{
  "d_shared_expert": 0,
  "balance_bias": true,
  "norm": "rmsnorm",
  "optimizer": "soap_variant",
  "learning_rate": 0.0026,
  "beta1": 0.95,
  "max_seq_len": 2048,
  "max_steps": 6492
}
Below are experts of layer 7 (counted from 0) of a mixture-of-experts language model. Rows are named router (the router's row for the expert), up (a neuron's input weights, with its number) and show model dimensions 168-223. Each number is 50 + 12 x the weight over its row's rms, rounded and kept within 0 to 99.
After each expert's rows: "comes after" lists some tokens at least twice as common just before its tokens as in all text. This comes from a sample of Wikipedia text that the model never trained on. Tokens count by the router's weight.

# expert 19
router:31 64 51 37 45 70 50 57 56 57 48 62 46 45 53 41 46 34 56 48 32 52 40 43 68 65 43 42 69 50 53 34 19 63 48 69 52 50 67 45 53 67 57 63 49 65 43 72 42 59 70 45 37 36 72 34
up0:50 60 60 49 36 59 43 56 54 52 71 59 69 28 38 50 31 46 61 39 50 48 60 64 56 50 56 43 48 50 49 41 43 40 55 40 53 83 48 57 50 44 56 46 48 26 67 48 60 40 39 60 53 58 51 47
up1:94 67 30 56 53 58 31 41 46 48 50 27 58 64 51 50 80 44 29 63 41 50 59 63 56 73 64 46 60 40 49 39 34 37 28 43 78 52 72 55 46 51 52 36 47 45 64 42 49 67 65 68 53 49 54 46
up2:51 56 41 63 56 54 69 62 34 51 49 46 71 21 44 48 47 53 59 42 47 38 28 67 40 42 51 59 69 41 47 48 51 64 52 65 55 46 43 44 29 68 46 65 47 56 57 57 48 37 40 60 54 39 31 39
comes after: " of", " in", ".", " to", " at", " on"

# expert 64
router:48 80 38 38 45 60 49 54 59 60 45 78 47 39 57 65 44 44 49 42 74 55 35 40 63 66 47 47 52 59 53 21 37 52 41 31 51 65 56 40 65 56 49 58 56 55 41 51 35 50 60 47 43 37 50 52
up0:49 49 36 55 49 55 36 33 59 57 48 51 63 31 51 56 64 55 39 47 80 47 50 40 43 44 45 50 57 37 59 29 66 61 58 32 50 36 50 26 42 67 36 45 27 50 39 47 58 43 34 51 44 57 54 65
up1:52 57 63 40 46 19 63 69 60 55 35 54 58 49 55 44 65 39 52 44 46 41 59 37 43 40 37 61 79 55 56 64 53 46 50 62 59 43 48 60 71 39 42 52 47 59 50 37 56 53 50 60 57 57 59 36
up2:55 47 47 43 53 38 53 41 52 46 65 58 55 49 53 51 26 47 66 44 34 54 63 60 59 33 49 48 53 54 44 59 43 23 26 45 65 27 29 46 50 50 51 41 53 65 34 61 53 42 55 40 63 67 46 38
comes after: " was", " is", " were", " be", " are", " been"

# expert 79
router:06 71 67 42 57 45 42 55 40 65 42 53 45 49 61 30 50 49 67 49 55 59 26 58 54 67 56 33 74 59 48 18 31 52 59 47 39 50 59 40 48 33 51 43 66 67 42 64 33 64 77 60 48 39 62 47
up0:24 31 51 58 41 47 46 51 34 37 42 56 39 43 39 39 49 52 40 34 49 58 43 46 48 24 42 50 62 37 32 36 80 42 23 59 62 39 60 14 44 56 40 63 49 46 54 43 36 23 50 57 57 18 41 57
up1:31 46 39 66 56 33 43 52 43 48 70 57 58 49 66 65 45 48 64 54 57 61 46 46 53 46 51 48 77 45 42 53 47 39 42 47 50 54 60 44 52 53 48 55 62 66 34 47 46 54 27 37 54 54 50 36
up2:52 32 48 32 45 65 50 62 65 56 52 26 34 45 36 52 62 48 38 67 63 31 33 64 38 35 50 42 64 62 70 39 39 52 47 62 54 33 55 38 45 80 54 39 51 40 38 69 70 42 30 39 41 54 68 50
comes after: "\n", ".", "==", " ==", "===", " ="

# expert 62
router:48 36 49 32 43 58 57 40 50 64 53 35 56 53 53 22 36 56 59 55 59 76 59 47 43 76 43 50 56 63 63 21 29 52 21 53 56 57 40 63 54 55 26 60 62 57 35 48 53 47 61 50 46 62 49 47
up0:37 41 54 34 48 46 71 60 51 83 49 30 44 44 51 63 47 35 48 51 26 59 49 63 59 52 48 60 45 34 46 39 70 40 42 33 54 31 65 76 49 45 52 52 38 69 57 44 52 57 61 40 35 42 37 56
up1:20 54 58 65 58 48 63 70 43 28 54 44 33 56 51 34 41 30 12 53 50 44 31 70 59 60 51 46 53 40 47 60 23 64 45 36 38 46 62 46 38 52 65 43 54 56 58 39 46 37 63 62 31 56 46 29
up2:56 51 37 36 33 53 60 39 36 62 63 28 60 57 43 32 36 61 23 48 57 50 33 52 44 68 43 59 62 66 75 48 36 39 36 34 42 61 49 63 50 57 57 53 61 26 34 61 50 57 39 39 76 33 62 66
comes after: ",", "s", " However", " such", "\"", " well"

# expert 12
router:57 64 58 59 46 69 44 66 53 71 60 41 33 34 54 40 47 52 62 51 57 57 38 50 57 76 77 43 71 74 44 34 69 37 31 33 34 54 56 25 64 47 50 43 64 68 56 71 53 45 67 39 32 54 63 51
up0:51 24 38 30 49 57 43 84 44 36 63 54 49 43 41 64 44 50 56 50 37 60 53 26 41 58 44 54 32 67 63 45 55 48 59 41 55 57 35 51 68 49 36 58 46 62 53 70 60 44 69 39 39 40 42 57
up1:71 69 55 25 47 45 25 76 62 36 49 37 64 62 39 50 50 65 48 59 58 64 56 41 49 54 51 64 48 50 61 68 55 62 41 65 42 66 56 28 34 58 37 43 34 51 33 50 55 56 47 57 58 43 66 39
up2:74 57 42 38 34 48 66 48 50 39 38 42 39 52 51 48 31 53 68 57 40 53 37 67 46 53 47 47 50 55 68 34 35 18 58 61 39 36 24 25 50 46 37 45 53 52 45 51 58 38 61 80 31 67 47 57
comes after: " a", " an", " is", " as", " A", "A"

# expert 2
router:24 45 45 51 51 69 39 33 28 44 34 43 60 59 42 38 30 54 69 43 42 47 30 51 52 43 60 52 80 75 57 19 51 44 28 48 52 43 48 38 51 56 57 43 65 64 37 61 47 59 41 65 43 62 51 42
up0:57 34 59 54 27 31 48 75 43 75 60 49 49 55 42 51 67 64 51 53 50 69 59 60 45 58 61 60 56 55 66 43 28 49 56 62 50 48 46 28 44 41 30 64 48 35 45 35 47 49 53 39 66 34 53 32
up1:47 34 38 43 47 47 58 75 65 54 61 54 55 68 61 25 69 50 51 54 58 33 32 49 64 49 32 77 42 65 51 58 57 56 71 83 39 50 36 46 39 53 62 50 49 70 45 36 45 43 52 45 51 49 33 45
up2:42 55 62 63 60 24 34 43 53 70 78 73 45 46 46 57 64 45 67 50 50 33 58 59 64 71 64 49 54 71 72 52 51 39 40 38 54 46 36 40 35 42 35 38 75 68 44 57 59 31 49 54 25 45 55 72
comes after: " of", " for", "s", " to", " University", " Award"

# expert 60
router:47 68 44 30 48 60 40 44 46 54 56 40 44 40 43 35 32 63 65 62 59 61 51 52 77 59 76 40 52 49 57 56 51 55 37 48 45 39 59 34 74 56 62 66 41 41 40 51 46 41 60 68 45 50 66 48
up0:40 38 63 75 54 47 45 54 43 51 31 34 66 42 40 32 64 39 57 60 48 64 41 61 68 75 29 53 71 75 49 59 33 50 49 36 40 45 53 38 56 74 49 53 72 53 59 46 38 71 65 58 66 43 50 66
up1:36 57 44 49 58 66 66 30 55 35 27 58 52 55 19 39 35 57 50 69 47 31 41 54 61 58 47 35 41 51 53 49 35 38 23 51 45 53 51 40 45 67 55 43 61 62 51 49 50 65 50 46 48 42 72 71
up2:65 55 59 52 68 50 47 46 46 38 38 44 71 63 54 52 73 50 63 63 52 43 64 33 66 46 57 28 56 48 38 48 56 65 50 31 36 55 63 43 43 53 56 45 39 58 47 58 55 42 54 47 39 67 54 55
comes after: " 0", " ", " 1", " 2", " 3", " —"

# expert 10
router:14 57 47 50 44 53 53 56 49 76 42 50 53 62 43 21 14 42 44 78 38 55 48 61 50 60 54 65 50 51 67 42 21 63 24 37 53 30 45 21 42 62 61 72 55 33 60 56 52 30 76 57 62 60 63 32
up0:42 52 60 62 44 49 54 51 55 30 53 37 48 37 54 52 59 71 51 46 43 46 37 12 66 50 51 51 51 56 73 71 49 45 50 50 58 53 47 38 73 36 50 63 61 71 46 43 40 55 44 51 31 47 64 47
up1:39 44 42 70 54 39 46 53 28 55 29 72 60 55 53 52 30 51 57 44 43 40 36 46 38 58 34 60 56 52 57 43 44 34 40 42 42 33 29 39 51 60 55 50 66 52 51 52 64 27 60 47 37 50 40 38
up2:51 28 58 44 44 47 40 56 59 60 52 72 60 48 65 72 47 47 43 45 52 80 63 35 54 37 32 42 49 66 44 49 62 50 52 79 54 57 27 26 50 44 38 41 36 54 36 64 56 49 55 66 35 52 45 54
comes after: "\n", " on", " November", "On", " –", " September"

# expert 68
router:50 57 48 36 28 45 65 51 54 47 36 45 53 47 54 37 48 55 66 61 63 53 38 35 66 72 60 42 60 61 51 45 50 51 49 67 55 53 63 54 42 58 36 52 44 68 34 61 42 75 76 43 36 75 68 32
up0:46 54 66 61 33 34 57 71 71 48 56 57 49 72 55 64 37 62 42 47 44 58 59 30 62 60 52 53 42 55 60 62 39 45 43 59 52 73 61 46 61 36 42 59 42 44 40 46 58 43 54 55 33 42 60 34
up1:20 58 34 66 45 54 47 56 51 59 53 55 68 50 52 53 40 54 51 68 58 53 47 44 54 63 63 31 35 59 39 57 39 49 61 44 27 60 45 64 31 73 43 65 38 45 50 40 53 60 54 40 51 31 60 24
up2:53 41 41 42 64 57 71 61 53 60 37 49 53 44 20 37 57 55 53 61 53 54 55 46 72 48 63 35 69 44 61 46 29 48 57 49 63 60 29 39 35 37 53 38 29 58 61 38 70 63 82 53 43 62 62 50
comes after: ":", " |", " –", " /", " (", ";"

# expert 7
router:48 59 32 47 63 61 26 48 50 38 43 39 45 35 35 30 43 35 59 72 38 65 45 20 34 46 43 46 64 56 67 38 35 39 51 49 81 62 44 52 47 57 54 62 56 51 43 69 32 62 60 46 44 56 64 43
up0:67 57 45 39 40 58 42 49 49 58 44 50 44 34 69 51 44 22 67 64 50 26 70 55 47 49 54 37 58 46 28 44 30 49 50 56 69 30 38 63 34 48 50 49 65 45 67 49 41 32 51 62 63 60 46 50
up1:46 69 44 38 46 48 15 52 42 57 64 57 45 48 36 35 24 65 33 60 74 61 64 47 50 45 45 42 52 55 53 44 45 50 39 42 49 67 28 26 27 40 40 71 63 54 44 64 72 51 40 56 50 64 30 48
up2:52 56 42 41 66 43 43 24 71 39 53 56 83 52 39 56 49 15 47 55 58 67 19 49 69 57 49 39 62 21 32 58 54 52 56 60 52 48 46 55 68 50 59 78 64 55 39 33 43 54 46 44 44 43 17 34
comes after: " to", " he", " who", " and", " also", " would"

# expert 20
router:26 55 45 55 43 54 57 59 53 53 48 66 51 11 51 43 34 60 66 70 62 57 34 43 61 32 45 45 77 76 72 31 22 60 40 56 64 35 54 45 57 58 38 75 60 48 61 47 53 51 65 60 60 48 56 33
up0:51 35 42 49 28 53 60 55 39 64 51 63 61 69 43 33 63 57 56 64 60 62 37 69 60 55 46 37 60 46 47 44 55 52 51 71 52 69 61 28 59 38 35 57 37 52 33 37 71 57 52 83 48 63 52 58
up1:54 49 45 60 36 50 49 70 59 63 53 52 56 51 36 31 53 62 50 40 54 48 50 49 52 71 80 47 51 28 55 32 41 39 37 54 53 53 49 57 36 46 58 69 36 32 66 63 56 23 43 48 43 68 42 41
up2:27 62 45 69 75 42 79 39 51 47 71 65 46 39 47 39 29 56 42 49 39 54 55 51 62 38 64 55 47 73 42 42 61 43 48 63 50 41 58 56 43 50 51 51 60 77 49 57 47 35 51 39 46 48 55 59
comes after: " |", " in", " on", " /", ";", " –"

# expert 41
router:11 46 43 55 40 55 57 33 63 43 38 51 35 43 54 38 36 35 60 72 34 51 42 22 70 62 65 54 60 66 58 55 28 67 66 40 60 42 61 36 45 58 63 40 43 45 39 75 40 47 45 33 60 52 62 48
up0:37 66 30 37 59 66 55 52 43 68 46 68 58 62 56 56 34 32 45 66 65 55 75 67 38 63 53 61 57 34 53 54 45 34 46 49 45 62 50 58 39 27 39 66 57 38 56 35 44 46 45 46 52 40 61 69
up1:65 43 42 43 60 65 49 51 60 44 45 62 41 51 64 31 43 39 57 39 69 54 36 67 68 36 24 44 40 40 28 38 36 42 62 42 46 70 38 42 50 60 66 55 59 50 66 19 52 45 60 62 32 52 57 27
up2:60 41 35 48 31 54 49 53 43 57 59 65 60 31 33 62 34 38 57 17 54 59 46 27 40 55 43 44 54 51 68 58 47 61 35 59 61 39 48 48 72 65 50 41 57 41 39 43 50 49 55 40 27 61 57 30
comes after: " the", " during", " after", " until", " in", " before"

# expert 16
router:45 48 51 49 31 49 47 53 56 59 38 51 47 42 68 42 48 28 66 41 29 71 23 38 54 77 50 50 66 85 40 41 35 40 47 55 72 40 39 48 53 50 48 55 46 53 62 61 43 49 44 57 47 51 65 46
up0:41 35 43 59 57 56 53 50 59 49 52 71 42 77 34 59 46 39 61 60 36 54 62 51 58 42 64 40 55 68 36 50 52 55 53 59 61 47 32 46 84 60 53 90 53 50 51 54 60 42 57 27 40 54 63 65
up1:32 69 57 38 40 65 37 50 58 45 46 51 48 38 56 59 49 42 52 52 13 56 45 74 58 67 57 43 58 48 46 36 55 41 64 47 62 51 72 52 46 44 52 32 35 59 56 54 49 69 63 57 54 79 25 68
up2:41 51 64 52 37 31 45 54 77 36 32 44 58 44 43 52 53 32 51 35 38 65 71 50 49 34 58 59 31 50 63 43 36 63 32 62 55 65 69 44 39 44 78 63 69 26 72 32 51 43 60 73 48 54 42 40
comes after: " is", " was", " are", " be", " were", " \""